Experts of a small language model.
Training: a variant of Adam for the experts, 771M tokens, 3324 steps.
Below are experts of layer 3 (counted from 0) of a mixture-of-experts language model. Rows are named router (the router's row for the expert) and show model dimensions 64-127. Each number is 50 + 10 x the weight over its row's rms, rounded and kept within 0 to 99.
After each expert's rows: a language model's description of what the expert responds to; "comes before" lists some tokens at least twice as common just after its tokens as in all text. This comes from a sample of Wikipedia text that the model never trained on. Tokens count by the router's weight.

# expert 9
router:52 64 43 56 62 56 62 56 63 29 50 31 64 67 48 37 62 48 49 54 54 64 45 48 47 52 50 56 69 51 33 56 56 56 62 59 60 53 54 49 62 51 49 53 39 51 48 69 59 63 25 43 49 50 57 36 56 75 52 59 45 64 65 65
Description: Table row ends, months. Row-ending pipes in wiki tables, month names in dates like "21 July 2006", and S-initial word pieces such as Say(aka), Sov(iet).
comes before: " ", "|", "ior", "iet", "ren", " also"

# expert 19
router:58 52 54 36 34 59 53 53 42 43 56 41 55 51 40 45 47 58 57 55 44 49 36 61 52 49 52 45 36 49 57 62 72 29 28 55 56 44 29 63 61 61 60 55 42 44 34 37 65 54 29 52 61 34 45 54 55 24 56 51 42 52 40 49
Description: Verb endings, -ow pieces. The piece -ow (snow, meow, now, Iowa) and common verbs or past endings such as found, became, held, including, -ed.
comes before: " the", " a", " in", " to", "ed", " by"

# expert 2
router:47 53 51 38 64 50 53 30 44 52 38 58 60 68 38 66 45 51 42 54 45 40 58 38 52 52 60 70 53 67 48 80 45 45 58 40 60 52 41 53 52 41 45 51 55 65 61 59 35 54 34 62 48 68 63 48 50 41 43 53 45 36 43 42
Description: Mid-word verb stems. Word-initial and mid-word pieces of Latinate verbs and nouns in prose, such as inv, ann, duc, sup, superm-ark-et, dis-astrous.
comes before: "2", "1", "er", "ed", "ing", "ation"

# expert 10
router:53 50 48 41 60 67 42 42 33 53 33 51 54 53 51 70 49 49 58 58 42 72 48 59 42 61 52 37 41 62 40 48 40 36 42 57 39 39 52 58 37 46 63 45 45 56 49 62 45 42 41 50 47 25 53 63 58 59 43 57 65 46 36 53
Description: Geography and civic nouns. Nouns and suffixes about places and government, such as United States, County, city, station, population, -ation, -ship, housing.
comes before: " of", ",", "s", " in", ":", "."

# expert 46
router:62 49 18 65 57 54 41 42 54 66 38 47 56 44 51 35 54 44 55 59 51 51 39 50 60 48 53 53 49 39 58 62 52 62 61 50 47 40 34 71 39 60 51 34 51 51 41 67 48 37 68 41 62 35 48 41 36 34 52 37 67 64 52 43
Description: Name-final vowel endings. Final pieces of names and words ending in a, ia, le, ina, ae, such as Animalia, single, triple, Occitanie, plus heading == markers.
comes before: ",", "\n", " (", " and", "'s", " B"

# expert 22
router:39 59 59 59 49 43 33 44 45 39 62 45 49 57 29 60 47 41 29 51 61 39 58 40 55 43 56 45 51 63 33 56 54 28 37 59 45 67 57 41 57 61 32 47 64 64 47 59 46 53 58 32 62 32 48 48 41 47 40 36 50 39 61 54
Description: Sports and film terms. Sports and entertainment nouns in tables and careers, such as team, season, play, film, club, league, plus table separators.
comes before: " |", "s", ":", "|", " of", "\n"

# expert 60
router:38 39 41 49 71 56 71 57 47 49 43 34 65 69 38 49 45 53 61 51 40 56 51 67 52 51 52 66 34 47 52 43 50 72 48 36 38 45 42 67 54 53 57 47 31 49 29 54 32 61 60 51 50 41 45 50 41 51 56 60 61 62 37 40
Description: Prepositions after nouns, participles. Prepositions following a noun or participle, mostly of as in aspect of, member of, plus by, for, with, and ed endings.
comes before: " the", " by", " a", " to", " his", " in"

# expert 23
router:52 51 61 49 36 48 38 45 58 49 54 57 45 42 79 52 62 45 62 51 36 52 34 47 59 44 53 48 74 54 47 52 57 53 45 47 48 58 35 47 36 45 65 34 42 55 36 55 51 50 41 44 42 49 51 43 34 53 59 69 32 24 57 62
Description: Table pipes, Arabic/Persian names. Table pipe and colon separators, and syllables inside South Asian or Middle Eastern names such as Mu-gh-al, Qur-an, Mam-ag-hani.
comes before: " ", "u", "am", "i", "an", "h"